{"activation": "relu", "balance_loss": 0.0103, "balance_bias": false, "norm_eps": 1e-06, "tie_embeddings": false, "lr": 0.00634, "seq_len": 1024, "train_tokens": 444800000, "dataset": "wikipedia_en"}
Below are experts of layer 4 (counted from 0) of a mixture-of-experts language model. Rows are named router (the router's row for the expert), up (a neuron's input weights, with its number) and show model dimensions 256-383. Each number is 128 + 32 x the weight over its row's rms, rounded and kept within 0 to 255.
Before each expert's rows: a language model's description of what the expert responds to. This comes from a sample of Wikipedia text that the model never trained on.

# expert 6
Common nouns closing a noun phrase, often plurals or word endings, such as Party, committee, lines, attorney(s), and decimal points in tables.
router [173 131  97 119 143 116 147 128 123 128 118 128  39 160 131 146 191  55 140 204 114 197 118 120 119 123 104  15 129 115 121 138 120  66 121 114 143 110 124 131 120 120 127 203 123 119 125 133  12 139 127 134 143  43 118 153 136 130 137 177 123 104 141 142 117 138 111 168 128 130 145 149 134  83 120 128 142 139 149 175 127 131 191 203 118  66 171 131 182 130 136 132 120 130 146 138 140 126  81 106 149 125 108 136 132 112 183 135  45 147 132 136 130 131 107 111 131  87 146  89 124 131 132 125 104 133 183 126]
up8 [120 107 149 134 129 153 123 135 107 121  69 138 106  68 201 156 108 136 111 115 145 120 134 155 125  88 115 129 107 103 136 167 109 116 103  78 124 148 105  87 120 107 129 158  72 179 116  87 174  35 114 165 150 132 141  98 139 160 130  80 107 130 154  97 123  79 151 178 121 121 151 121  87 132 158  70 110 114 123 128 127 164 133 126  88 108 108 117 120  82 132 133 128 141 102  98 135 132  96 156 153 126 172  52  88 112 109 133  83 122 108 147 128 138 100 168  97 146  33 189 166  68  92  61 135  96 111 145]
up9 [122 110  84 157 132 129 118 101 111 108 106 159 143 180 169  88  98 165 116 121 149 107 135 119 124 194  78 124  95  97 169 138  30 173 130 151 110 104 119 138 126 107 118 121  86 146 144 175 101 165 125 135 123 117 111  84 109 153 115  92  84 147 101 149 138  72 140 136 156 100 155 170 186 118 148 106 182  72 121  90 130  61 150 145 131  94  86 130 154 102 124  70 123 162 195 115 149 134 155 171 111 142 150 115  70 141 108  96 102  94 173 147 140 134 145 163 180 141 179  83 133 142 123  73  97 134 146  72]
up10 [108 120 144 122  95 135 105 116 148 139  91 152 129 128 125 103  82 139 133 104 143 157 137 106 153 159  68  79 175 135 126 145 139 132 134 112 148 117 172 167  92  97 128 112 123 143 102 200 110 133 137 186 157 114 134 136 108 158  79 135 118 106 112 212 121  86 132  75 162 183 108 142 152  86  99  60 222 124 134  17 130 136 119 119 120 126 169 111 121 106  81  87 104  95 163 135 113 148 121 165 148 127  75 130 146 136 155  87 126 211 166 116 118 182 121 112 130 199 134  62 136  46  58 137 105 101 129  84]

# expert 11
Digits, en dashes in number ranges like 30–35, year pieces such as 20, and short word-initial pieces like def, b, ch.
router [170 137  96 118 142 118 148 130 123 129 117 126  48 171 132 149 195  50 137 206 117 191 118 118 121 123  94  17 126 120 118 138 118  60 127 119 141 107 118 134 116 125 124 206 126 115 126 135  16 140 127 139 138  51 118 156 130 130 131 182 133 106 143 141 118 133 113 165 137 130 146 145 132  89 112 124 139 143 144 171 123 132 181 189 114  60 188 133 174 137 142 131 120 130 151 137 137 125  80 110 144 132 110 133 133 112 191 139  47 144 130 138 127 133 108 108 130  72 153  70 120 132 134 125  94 127 187 122]
up0 [143 138  95 150 134 138 115 162 141 157  89 169 130 133 180 142 119 138 135 108 132 102  72 143  86 193 149 165  91 128 178 132 128 120 126 122 117 128 170 117 126 133 141 179 112 158 114 133 188 145 203  71 135 180 176 144 137 101 121  95 118  78 110  89 131 139 118 139 167 101 182 137 129 209  76 104 155 102 138 123 127 195 134 160 140  91 146 133 172 172  83 110 111 109 128 159 126  72 118 162 159 123 142  97 174  82 119  83 154  94 105 133 125 139  97 182  69 188 156 140 186  94 150 140 148 122  71 118]
up1 [142 161 167  52  99 113 118 110 153 175  44 169 183 101 143 105 117  98 113 122  55 120 101 102 138 143 140 176 109 178 139  87 111  78 116 156 132 132 183 136 138 111 117 122 147 151 140  88 189  77 207  98 151 201  67  87 113 139 152 114 140 195 120 131 137 104 128  85 116 160 142 151 129 154 188  99  77 128 115 158  28 141 156 120 100  99  80  92  96 146 120 109 142 152 105 145  84 117 217 204  66 121 143  94 111 119 115 124 135 144 199 100  71 123 169 137  97 101  77  67 121 122 165  81 143 111  75 114]
up2 [138 153 132 136 132 142 197 124 135  91 149 129 139  77 228 124  68 133  63  92  87 103 182 119 117 120 170 117  73 136 115  51 145 150 102  96 142 176 194 159 133 177 128 145 114 118  80 159 123 115 170 144 159 181 132 101 131  56 162 109 174 187 131 101 108 123 124 110 124  98 108 108  97 175 188 126 151 131 155 122 136 130 119  93 128 144 117 120  97 144 210  42 164 147 122 215 123 113 102 122 139 176 139 132 138 158 123 108 138 102 105 145 112 119 117 122 130 165 160  85 114 124 126 130 133 170  86  54]

# expert 16
Common prepositions and verbs such as of, in, was, is, at, on, by that follow a subject and come before an article.
router [144 109  24  90 129 117 147 122 139 148 107 123  36 179 140 177 181  66 133 152 107 177 160 142 142 122 109 103  91 125 104 123 116  88 128  96 124 110 158 141 142 139 138 173 115 156 130 182  75 157 125 138 133 135 111 160  93 123 138 197  13  78 127 133 113 119 107 145 116 124 110 164 123 103  51 133 146 117  68 171 111 102 210 159 116  48 182 113 168 136 133  85 117 147 163 111 133 120  97 112 139 149 130 103 143  96 143 147 138 147  93 133 119 125 140  78  94  54 195 113 123 164 133 152 129 113 120 108]
up0 [136 143 185 114 132 103 116 123 130 140 153 124  82 153 121 189 116 112 147 152 126  73 124 137 160 141  98 144  96 194 110 102 126 164 152  80 100 160 140  67 133 166 134 152 106 107 146 123 169 118 146 127 140  98 156 129 134 105 118  93  69  94  98  69  99 100 145 171 119  79 162 181 138 106  98  85 105 103  98 194 155 137 154 106 115 159  80 158 166  93 126 127 117 154 128  78 157  80 138 120 130 119 145 167 154 131 135 151 142 106 120 141 124 173  98 105 105 145 201 109 154 134 134 148  91 103 179 108]
up1 [122 121 107 165  84 116 129 114 163 153 110  89 126 131 132 132 115 121 166 100 134  96 117  76 163 117 187 153 164 140 170 104  99 126  89 134 115 165 119 158 137  83 106 116 111  91  78 136 171 158 135 169 128 172 120 124 154 136 155 104 146 124 104 104 169 104  85 112  98 118 144  78 166 147  94 152  83 125  96 140 123 109 101  87 131 196 127 137 127 163 120 139  70 144 110  32 101 139 144 107 127 159 152 112 128 145 140 159 155  97 164 125  61 129 136 142  96  92 133 101 137 109 140 159 129 129 148 146]
up2 [110  59 123 168  72  97 125  45 132 120 103 136  70 128 133  78 129  92  57 147 130 118 114  87  93 131 177 105 124  30 148 119 106 115  92  98 131 108 180 197  96 152 188 119 140 117 113 140  86 137 149 166 106 159 158  96 152 126 186 132 143  78  90 140 137 132  45 111 147  76  91 112 166 183  66 153 194 122 166 144 165 109 156 141 160 162 141 130 117 156 165  89 177 147  74 166 188  53 150 162 120 187 146 151 121 141 178 141 111 105 140 135 125 167  84 171 136 153 194 127 116 115 111 163  92 132 107 131]

# expert 12
Single digits and two-digit numbers in tables, coordinates, dates, heights and chemical formulas, plus some opening word pieces such as Gul, Ex.
router [165 127  98 121 140 111 139 133 125 129 118 125  42 153 133 150 191  64 140 209 109 196 122 121 118 126 104  10 131 117 124 135 122  58 127 118 147 106 128 131 112 119 128 205 122 118 124 137  16 141 130 133 142  55 119 157 129 133 133 180 127 107 140 138 113 141 115 167 132 132 142 143 137  90 121 126 141 141 150 175 129 130 187 198 117  62 193 132 183 138 137 126 121 133 148 140 138 126  82 100 148 131 108 140 131 112 190 137  49 146 133 142 130 137 105 108 125  74 159  65 128 136 129 128  91 125 192 127]
up8 [142 126 136 141 117 141 138 157 123 100 108  84 135 147 136 127 148 112 135  71 124 167 148 170 141 124 148 193 194 101 121 136 131 124  99  61 158 117 160 104 139 123 119 159 153 150  81 104 184  53 121 118 107 119 144 124 143 150 157 107 135 149 118 123 114 158 158 128 120 121 120 106 159  99 143 147 132 138 163 123 112  66 121 116 126 138 104 144 123 127 162 125 129 150  63 138  84  87 130 103  86 134 104 120 113 111 130 128 118  93 102 134 103 151 104 143 115 118 116 137 111  75  44 119 129 175 128 157]
up9 [ 91 185 151 111 110 154  73 119 127 133 164 146 136 143  87  93 150 134  83 140  89 171 109  90 127 196 107 170 114  87 110 129 155 145 131 117 149 115 126 148 150 129 104  96 130 134  93 171 170 131 131 102 104 100  75 133 158 130 159 173 103  89 108 147 142 111 184 169 160 130 128 120 158 115 141 127 117  37 138  85 114  85  88 125 186 214 112  90 143 143  99 135  16  96 107 122 137  88 168 121 139  78 123 108 171 111 100 124  77 130 192 118 150 124 112 110 150 118 144 175 110 171 110 111  90 151 111 158]
up10 [140 106 173 168  81 102 165  78 140  97 101 101 142 147 137 124  67 155 151 124 109 124 161 111  89 214 139 133 131  62 119 138 139 116 149 165 158  92 137  95 136 110 112 101 174 104 128 142 103 131 139 113 169 123  20 124 146 110 102  89 160 121 104 136 100 148 127 109 124 134 154 139 119 112 109 132 192 133 121 133 137 161  21  28 105 156 108  83 134 142 149 129  77 137 109 138 122  90 106 112 144  79  99 129  97  64 133  76 101  85 182 126 133 105  92 147 172 130 149 124 122 108  76 140 144 131 134 125]

# expert 28
Spaces and month names before dates, UTC offsets like UTC-'6', hyphenated code letters such as -N, -K, and parentheses.
router [169 132  95 122 143 116 141 130 125 133 117 126  44 171 132 155 180  47 139 196 110 197 122 115 115 121  94  23 125 117 119 136 117  57 126 128 145 103 138 131 115 117 130 212 123 122 127 137  34 144 132 140 137  51 122 158 129 133 135 182 132 104 145 138 112 142 112 179 133 134 143 147 134  88 123 123 145 145 146 169 127 130 169 190 116  55 164 132 176 141 139 132 115 132 143 143 141 124  92 114 152 127 106 136 133 113 195 139  47 147 130 135 132 131 109 108 126  72 157  71 120 134 134 125  90 130 186 125]
up8 [165 113 117 120 163 155 198 125 117 115  78 141 120 144 122 105 103 129  69 157 117  85 154 131 180 126  98 169 130 133 120 143  69 122 108 118 123 174 162  85 165 150  73 122 111 124 161 129 143  31 130 164 181 109 141  91 129 142 113 119 126  87 114  81 148 127 209  77 103 114 168 141 128 106 186 149 145 118 103 121 123 132 147 126 127 113 117 114 165  53 117 167 141  88 131 107 142  93 178 120 164 134 118  97  34 130 148  81  95 127 113  98 132 152 159 124 136 123  52 144 138  98 139  81 117 114 101 124]
up9 [103 117 162 105  95 208 107 179 129 144 128 105 112 156 111  60 169 137  97 154 156 125 175 104 159 169 146 179 148 119 147 150 146 124 158 169  84 114  35 100 154  79  93 173  94 153  29 117 163  57  98 148  75  83 132  74  85 118 144 158  94 106 170 134 103 153 135 146 143  85 118 137 145 113 103 135 124  83 151  88 166  90 122  83 155 111 191  73  74 146  78 128 128  45 108 115 115  99 166 161  81 137 126 133 148 179 132 120 118 101 139 148 119 148  88 128 101 124 118 102 199 141 139  93 134 149 137  82]
up10 [135 183 148 118  79 149 169 132 136 103 106 108 125 183 138 132  87 141 159 192 134 120 178  81 138 108 194 156 158 115 168 102 128 147 143  69 145 101 174 188 141 119  68 123 162 120 124 156  83  83 100 169 192  90  95  84 115 128 114 173 134 167  58 127  81 158 123   9 176 100 122 114 136 114 128  83 168  86 112  83 151 133  98 126 134 111  91  95 133  97  89 109  95  96 139 163  68 134 102 101 132 111  82 121 129  80 142  73  63 136 150  99  68 163 143  97  77 161 129  98  96  87  82 126 171 108  99 117]

# expert 7
The final two digits of years after 19 or 20, especially in birth dates and lifespans, as in 19'58', 19'23'–2013.
router [170 133  91 120 143 117 144 131 125 132 118 128  38 162 131 152 183  58 141 200  97 200 121 122 118 123 104   6 139 118 115 133 116  49 128 116 144 112 126 131 115 119 129 214 121 120 128 137   8 135 133 135 144  51 115 152 133 130 136 180 138 112 143 139 115 139 111 172 129 135 141 148 135  95 127 132 140 144 146 163 125 129 186 189 117  64 185 135 184 139 136 128 118 132 151 137 139 121  90 103 142 129 110 141 136 110 186 139  50 146 130 136 129 137 103 117 131  82 149  74 121 132 136 127 105 120 181 122]
up0 [112 146 137 104 140  93 155 159 128 148 197 171  95 120 182 165  42 150 105 125 175  66 136 118 127 136 168 110 112 144 136  68  52 148 104 123 150 138 177 106 128 177 151 125 165  95 162 163 108 152 195 141 150 164  85 119 120  62 186 171 143 128  94 127 117 100 140 148 144 119  80 105 112 123 150 145 125 141 158 191  74 119 143 153  76  79 142  96 192  89 126 123  98 168 127  99 113  90 142 145 140 103 124 143 130 162 124 154 125  90  83 111 129 105 125 216 115 150 206 127 140 101 150 133  69 159 153  97]
up1 [103 164 108 102  39 140 148  89 103  83  92 104 134 131  66 156 145 136 133 196 130 105  80 118 164 128 194 136 189 152 127 154  72  72 137 175 169 147 114 178 115 114 116  36 106  70 102 107 101 119 137  94 164 132 107  80 148  91 144  57 137 133 129 179  76 159 145 124 103  87 152  96 164 106 109 145  90  90 150 141  90 117 110 137 116 152 113 155 152 135 140  96  55 122 133 102 175 177 183  91 109 152 149 125 134 127 102 114  75 134 179 134 100 126 106 163  62 127 141 142 101 140 154 114 120 149  80  97]
up2 [ 76 130 101 144 129 124  92  93 168 103 146 190 116 107 136 132 121 115  81 109 178  87 119 127  97 146 110  90  70 131 159  50 102 174 155 116 124 190 150 159 130 159  78 134  87 160 126  62 111  29 110 140  63  98 116 118 146 108 155 125 159 150 121 128 122 139 126 105  99 144 119 136 141 183 152 166 149 114 137 142 175 110  75  84 101 190 182 141 135 136  96 104 152 136 126 146 137 129 144  76 100 128 103 108 129  74 121  97  85  70 113 123 101 116 120 122 142 192 157 175  49  84 113 173 125 131 155 107]

# expert 14
Commas, and, or, but, & and semicolons joining list items or clauses, plus thousands-separator commas in numbers like 41,870.
router [178 172 101 126 151 122 108 142 112 136 126 138  94 141 135 161 116  85 113 193 202 166 108 134 119 136 123  94  71 158 124 115 149  66 125 132 216 125 101 159 158 129 134 152 102 126 121 167  80 154 133 135 112 149 164 137 114 131  87 164  73 119 151 126 112 137 107 163 155 126 126 135 124 149 186 133 130 145 172  98  87 122  81 167 133  38 154 112 188 108 177  87 113 143 183 103  96 128 215 130 150 127  99  93 116 156 156 143 106 175 100 175 117 144 165 127 113  84 132  82 126  99 121 140  87 117 153 110]
up0 [105 125 118 101 108 125 158 171 155  95 168 153  58 138 112 146 144 112 167 140  99 104  95 120 131 152 125 154 130 154 184 123  98 150 167  96 126 130 119  95 107 168 151 151  89 103 181  94 152 111 129  96 130 127 148 157 140 130  94 149 129 136  87 111  76 102 149 113 148 111 167 118  98  84  98 120 156 142 168 156 135 145 158 110 141  80 133 161 163 108  74  99  95 156 115  92 124  89  92 147  90  68 102 115 159 152  91  92 169 169 102 152 145 137  55 166 140 100 162 102 115 142 128 155 116  89 132 142]
up1 [135 112 144 160  94  82 163  94 185 143 116  68 168 165 105 119  92 156 154 122  88 174  75  56 124 123 220  93 126  98 128 170 115 139 118 115  92 160 137 142 146 142 149 142 123 150 114 118 140 177 129 176 183 151  96 162 181 121 123 134  81 124  84 134 113 121  89  75 152  66 183 150 185  93 177 118 110 127  92 137  81 174 118 114 145 148 131 143 136 170 125  98 120 123 123  91 112 166 169 114 108 147 151 149  98 102  90 117 132  72 137 143  87 157 142 179 148 111 131  42 113 118  89  97 150  64 134 126]
up2 [132 126  95 102  31 142 138 112 179  84  51 135 123  62 144 132  98  79  73 152  88 143 148  79 122 149  76 104 103 155 136  98 103  98 102 144 142 131 139 184 119 136 151 133 138 130 144 195 145 101 101 116 101 119 100  94 177  73 153 139 146 119 140  73 163  92 160 111 102  62  50  53 129 134 146 108 168 164 143 131 151 154  86 153 115 131 159  55 165  73 117 141 146 136 119 148 109 126 154  82 116 124 151 169 173  95 155 177 129  91 134 162 126 155 109  92  92 118 107  77  81 109 155  96  90 129 132 155]

# expert 26
Prepositions, auxiliaries and connectives inside clauses, such as to, as, with, been, when, because, still, about.
router [161  84 153 124 138 109 160 156 117 128 110 129  94 176 115 121 144  96 128 180 132 120 111 131  94 137  90  17 157 125  94 166  91  93 121 125 175 145 210 104 122  94 139 210 139 118 132 153  32 136 125 131 141 127 129 162 126 147 121 120 137 131 130 111 130 153 105 164 123 146 131 151 123  83 108  97 165 137  54 194 132  81 220 181 113  96 151 148 159 134 122 112 118 140 209 130 146 132  66 146 128 100 124 158 102 147 132 136 101 170 124 167 100 116 135 100 118  68 152  95 126 137 110 139 139 111 169 105]
up0 [ 74 183 179  91 115 128 107 163 166 110 111 160  95 115 110 120 101 127 114 131 132  74  66  95 128 148  89  94 143 118 127 141  82 121 153  74 107 140 115  44 131 176 114 175 137  97 153 157 112 109 119 115 174 120 152 130 136  74 136  67 151 113  44 135 128  98 115 154 124 124 154 103 139 135  74 124 139 164 111 136 117 202 167 115 127  96 123 115 167 123 109 147 147 202 137  88 139  95  93 189 136  66 108 159 144 137 110 139 106 177 110 166 122 110  87 142 122 129 122 110 137 119  95 173 103 118 184  99]
up1 [131 146  86 108  99 132  82 119 143 133  82  75 115 118 144 181 133 114 128 118 143 125 131 115 123 189 168  96 158 149 134  81  89 100 121 184  95 176 113 158 115 146 119 132  86 158 108 133 139 151 163 138 121 138  80 123 153 173 189 108 161 138 137  68 129 126  86 128 127 131 172 140 121 111 130 146 138  73 108 123  94  89 171 131 180 108  98 143  91 175 174 135 114 106 106 128  89 140 143 122 107  65 171 146  91 129 101 152 101 104 195 152 131 143 187 140 127 151 122  76 116  96 223 142 129 113 123 153]
up2 [112 146 130 154 150 145 134 130 154 101 106 145 108  90  76 135 134 111  63 152 115 146 155  45 125 152 100  92  97  70 199 150 116 133 125 155 156 148 130 165  87 178 108 112  92 158 140 140 102  79  81 186  91 122  93 101 142  57 108 106 190 158 127  74 142 110 132 104 160  91  97  67  86 135  91 133 195 172 149 106 106 125 138 126  90 161 153 145 140 196 162  73 165 164 110 131 119  80 152 183  91 162 126 122 169 163 171 124  98 134 158 104 141  89 143 130 118 184 140 109  82  52 153 145  76 125 154 103]

# expert 8
Words right after section-heading markers, such as Current, Stadium, and common nouns after the or The, such as episode, series, details, facilities.
router [170 126 102 120 141 107 142 133 124 132 120 133  45 171 138 157 171  46 147 192 120 193 111 105 104 127  93  46 125 128 117 130 121  66 117 119 153 116 131 132 119 107 131 207 121 119 129 131  43 144 132 151 140  64 119 159 133 133 135 183 122 100 150 136 111 145  98 173 127 135 137 138 138  84 116 137 140 143 140 174 132 131 175 173 112  41 175 132 171 143 139 135 123 127 150 138 139 126  87  97 152 126 117 145 138 117 205 143  58 139 126 135 138 130 106 116 123  65 174  81 121 141 136 128  79 123 192 126]
up0 [133 121 143 111 150 115 109 146 191 143  99 137 153 169  92 135 129  70 116 109 105  97 124 173 144 163 141 127  72 163 138  95 128 129 148  98 154 151 128  65 103 174  92 142  85 134 164 154 163 137 221 139 162 127 105 164 153 155 219 121 123 155 131 150 117 131  90 139 116 151 188 116  87 158 129 127 134 124 125 172 107 142 158 163 158 169 125 153  72 174 132 109  85 133 111  95 121  41 136 116 135  81 176 151 110 130 123  95 119 130 122 155 145 150  98 141 131 139 156  78 118 159 119 117 128 182 150 157]
up1 [113 152 150  57 117 116 130  99 142 132 119 149  98 139 151 137  84 106 176  54 103  87  58 128 149 135 120 117 158 140 117  98  70  93 220 129 155 206 121 175 145 133  84 147 133 147  81 173 150 114 180 109 166 124 109 129 129  35 173 150 109 168 120 174 134  29 185  88 131  96 102 109 132 127 122 160 124  49  93 102  86 177  94 152 136 159 122 153 115 161 150  98  81  72 117  79 105 135 167 133  67 110 154 151 159 157 153 112  94 143 106  95 113 114 172 116 115 159 140 159 117  69 162 100 117 147  62 168]
up2 [117 131  70 121  94 126 135 149 191  95 114 137  52 170 180  96  83 120 117 132 134 119 150  89 100 205 176 132  91  74 123 152  73 180  99 151 133 145 216 129 132 124 142 135  97 185 108  99 134  75 106 136  91 117  64 141 139 150 112 119 131 119 137 107 164 122  91  58 148 110 189  82 149 158 130 180 189 135 111 126 167 116 146 151 128 160  80 103 149 133 175 127  56 115 116 164 110 112 124 117 153 164 151  95 128 111 106  97  97  89 213 149 110 213  90 139 119 145 173 109 131 111 138 153  75 132  65 147]

# expert 30
Media nouns and field labels in filmography and episode lists, such as film, episodes, series, title, Production, book.
router [171 131 101 127 148 113 139 133 124 135 118 131  43 178 130 157 178  49 142 187 116 178 126 111 113 128  90  45 135 120 110 139 121  64 128 131 151 111 126 132 116 113 129 199 127 116 131 128  38 141 133 144 142  57 112 164 132 133 134 174 134 112 150 133 108 153 100 172 125 137 143 143 133  88 106 137 140 149 155 174 135 127 176 184 114  55 167 132 161 142 140 136 121 131 145 130 143 123  89 100 162 127 117 137 134 112 213 144  54 138 124 142 141 140  96 116 126  55 162  86 114 140 136 125  80 127 189 128]
up0 [ 63 146 122  87 170 131 124 107 107  50 132 145 102 106  91 126 143 108  89 140 178 102 139 116  85 162 130 191 159 119 115 147 101 151 147 132 169 165 113 133  87  70 138 191  41  87 143 137 172 116 132 129  97 151 122 137 118  96 137 159 214 154  84 117 117 130 145 150 171  97 149 160  87 118 103  86 106 116 168 136 139 161 112 125 100 110  59 108 177  22  93 146 116  82 143  69 117 114 121 121 134 129 127  67 213 155 103  66 130 144 117 144 169  61  40 115 117 147 230 101 126 108 130  78 137 103 134 125]
up1 [121 111 161 155 114  93 167 145 175 140 116 139 170 102 130 166 110 139 122 171  86 115 162 123 157 158 147 115 192  94  62  99 106 168 132 144 158 118  97 144  97 129 148 162 163 115 128 203 154 100 180 109 141 147  28 101 141 100 147 115  78 181  89 134 167 143 177 153 107  80 148 110 166 108 115 113  86  78 162 164  84 145  95 124 132 131  75 133 134  80 158  73 153 139  83 127 106 180 184 119 126 104 107 125 111 137  70 127 104 141 133  78  91 111 134 177  82 159 136 104  89 135 102 149 122 105 101 127]
up2 [123 101  32 117  60 155 109 170 200  79 130  62  87 116 132  83  86  96 105 145  70 102 149  93 131 144 125 154 123  36 132 136 123 124  53 133 155 148 148 168 115 132 135 151 122  81 127 139 127  97 184 147 117  99  82  82 152  55 152 137 129 169 100 142 131 118 205 133 209 101 151 124 102  85 174 126 115 145 128 121 120 167 144 134 159 129 113  97  57 171 179 106 128 118  78 131 124 123 101 124  54  97 104 101 159 150 168 106 107  85 126 136 151 125 144 134 173 220 104 168 153  94 113 142  93 107 120 116]

# expert 13
Nouns naming groups or institutions such as family, community, University, club, College, plus "See also" headings and words like home.
router [164 139 101 126 152 113 145 129 128 126 121 134  43 170 132 162 176  51 143 198 121 187 129 117 112 121  92  43 130 121 119 134 122  69 123 122 167 102 128 135 116 112 129 203 125 127 129 130  44 143 133 150 137  53 118 160 133 140 133 192 117  96 149 136 107 147 101 177 128 132 137 144 131  91 115 137 148 143 140 181 127 122 161 165 114  49 163 136 170 142 139 130 121 126 150 137 144 127  84  99 152 123 116 147 139 109 210 145  52 137 124 138 133 138  99 106 128  65 162  77 122 141 130 121  90 116 183 128]
up0 [112 116  98 131 102 119 102 128 108 141  72 158 116 149 146  97 152 140 119 128 103 126 159 139 153 168 139 142 137 218 166 119 111 158 126 116 138 134 171 116 112 150  78 188  43  73 139 110 168 142 203 110 136 160  99  93 166 117 124 136 105 138 142 113 198  91 173  57 155 109 209 124 114 192 108  84 168 108 168 148  98 130 118  77 134 136 101 114 166 116 117 117 101  93 166 137  93 121 121 119 141 156 122 154 129 141  74 106 178  92  78 145 136 173 126 132 125 114 141 121 148 132 122  37  89 144 135 153]
up1 [210 125  42 153 130  98 186 144 133 124 128 132 136 186 164 130 137 130  87 126  80 146  77 144 157 145 117 107 139  89 165  49 117 176 143 162 102 136 188 171 120  90 144 132  90  99 114 120 144 133 187  94 151 138 120 118 192  93 145 111 137 133 129 155 165 114 128  81 117 143 117 143 139  99  61 145 158 121 121 161  70 151  74 187 102 134 156 133 192  79 138 114 129  96 148  74 115 129 132 172 125 127  96 107 109  70 111 133 116  82 146 142  80 165 128 123  96  98 140  87  81 105 142 169  92 170 113  71]
up2 [157 160 135 138  89  76 129  99 167 107 163 127 159  72 108 154 142 125  83 128  88 102 132 131 130 109 137 100  79  86 158  58  90 115  64 137 127 121 116 112  95 148 134 150  81  95 158 144 124  32 163 137 140  92  91 138 186  70 149 102 106 121  57 109 115 139 113 124 189  99 121  75 128 144 125 108 149 140 185 141 164 129 150 106 140 138 162 139 124 136 173  65  54 170 118 255 131  92 107 109 143 119 121 157 127  93 101 133 110 125 117 130  61 175 147 130  90 161 168 133 122  94 133 123 117 133 108 100]

# expert 2
Opening parentheses, quotation marks, brackets and dollar signs that start a quoted title, abbreviation or aside, such as (IU), "creole", $P$.
router [173 138  69 119 144 134 148 132 122 142 135 127   6 202 141 143 190  62 128 199 104 175 119 122 119 135  94  10 150  61 116 136 120  88 114 127 109 101 157 127 117 127 110 179 117 115 117 170  79 142 134 128 135   4 118 152 125 132 130 166 109 108 139 123 116 130 111 154 165 125 137 118 150  91 148 137 120 138 207 137 139 144 173 135 116  77 193 135 212 131 146 121 122 144 153 133 145 122 130 117 139 141 106 124 138 104 174 135  51 122 151 151 117 130  96 109 137  89 154  86 128 120 125 128 117 126 165 123]
up0 [122 202 128  91 122  78 185 142 147  78 210 124 104 158 140 174 126 108 136 147 131 146 109 122 198 174 127 149 101 124 155 134 118  95  84  79 162 144 221  99  88 114  60 152  95 127 166 166 106 132 144  74 131 184 113 116 114 153 109 120  84  94 105 178 185  83 135 126 178 148 171 126 134 153 128  88 122 119 101 159 154 149 143 126 102 125 156 160 128  63 127 119 173 165  99  90 111  92 127 124  89 133 147 136 129 189  76  61 161 135 137 115 143 134 121  83 157 106 162  90 120 138 101 111 108  89 146  79]
up1 [120  56 135 146  81  80 189 109 146 169 135 140 114 184 162  64 153 119 124 104 153 103  76  77  82 137 159 137 130 123 177 151 133 136 135 141 152 108 145 123 150 125 129 147 145 151 119  65 168 149 138 134 121 126 127 147 169 110 124 117 106 185  46 132 143 140 102 123 146  92 177 138 142 166 180 139 119 122 154 123  92 125 122  69 134 152 124 149 121 140 121  97  67 136  92  91 115 118 157 141 103  77 144 196 134  97  78 109 149  97 157 139  85 166  93 106 150 103 123 132 141 135 198 110 116 124  99 107]
up2 [151  99  49 130 142 124 117 114 130 131 151 148 100 135 128 123 121 128  10 137 183 111 137  68 116 157 126  71 171 116 200  54 113 125 122 117 119 124 157 157 111 172 161 132 156 153 119 191 152 128 151 166 156 133 107 137 100  90 117 144 208 150 119  76 111 159 132 102 168  88 125 108 161 188 127 129 121 147 190  95 154 110 109 111 110 184 184  95 162 123 133 114 157 158 134 166 122 116 109 127  91 115 129 146 117 119 139  84 153 123 163 145 115 196  74 118 135 128 117  98 120 102  93 156  62  96 123 148]

# expert 18
Articles, possessive pronouns and quantity words before a noun, such as the, a, his, their, these, other, numerous.
router [114 145  71 116 125 120 130 110  98 147 116 139 109 145 165 178 189 113 133 148 166 172 159  91 166 126 142 110 130  69  80 164 101 103 144 161  82  94 213 133 103  93 125 222 116 165 137 162 139 129 118  96 164  93 141 152 153 153 125 225 196 118 129 156 113 100 122 159 110 123  96 167 147 118  40 166 139 152 168  82 133 116 164 142 145 139  66 124  93 132 147 135 124 107  89 157 164 127  63 145  90 103 111 182 160 105 179 140 137 120 120 118  80 139  61 108 101  85 195  70 113  87 125 140 117 126 119  91]
up0 [ 86 134 166  87 153 123 120 177  78 160 145  98 106 110  77 199 134 147 120 155 100 115 114 153 205 145 122 151  88 145 119 104  94 137 168  54 117 100 121  67 122 128 166 226 148 138 210 135 161 158 133  74 105 148 145 116 157 123 142  61 127 102  69 110 132  60 112 152 144 110 129 106 102 134 108 104  95 122 113 147 185 137 151 109 130 119 111  94 132  66 112  97 152 117 135  99 130 103 109 129 150 136  70 134 134 168  98 131 123 136  85 141 180  79 102 141  84 144  80  75 142 116 163 153 107 140 125  98]
up1 [131 116 126 101 174 116 142 122 168 146 124 124 178 159 160 219  97 147 137  94 117  83 135 168 157 145 188  74 176 117 176 123 171  59  88 157 124 190 121 129 169  95 138 136 156 161 107 130 152 174 165 108 145 126  94 149 158 133 202  98 157 187  96 158 106 104 126 107 102 100 134 110 143 151 139 189  93 130 184 121  51 148 108 164 122 145 121 165 149 155  80 122  71 104 141  91 152 142 170 159 113 147 173  97 146 129 137 154  99  94 178 140 128 121 105 128 114 125 111  70 106 117 144  96 116 136  69  99]
up2 [ 90 107 100 134 128 111 165 113 136 114 152 138 107 146 123 153 127 132 105 159 128  94 204 125 151 214 116  96 135  89 129 136 205 100  75 138 186 169 157 154 110 148 100 115 136 187 122 146 131  63 155 123  95 145 100 104 123 106 174 177 107 135 214 159  51 132 136  57 154  88 168  73 118 178 179 120 166 147 190 129 164 153 106 155 130  68 151 152 148 121 168 116 116 113 105 188 123 113 174 148 136 154 115 163 116 144 150 132 110 144 166 160 146 143 124 125 129 140 129 124  89  79 134 172 111  86 121 122]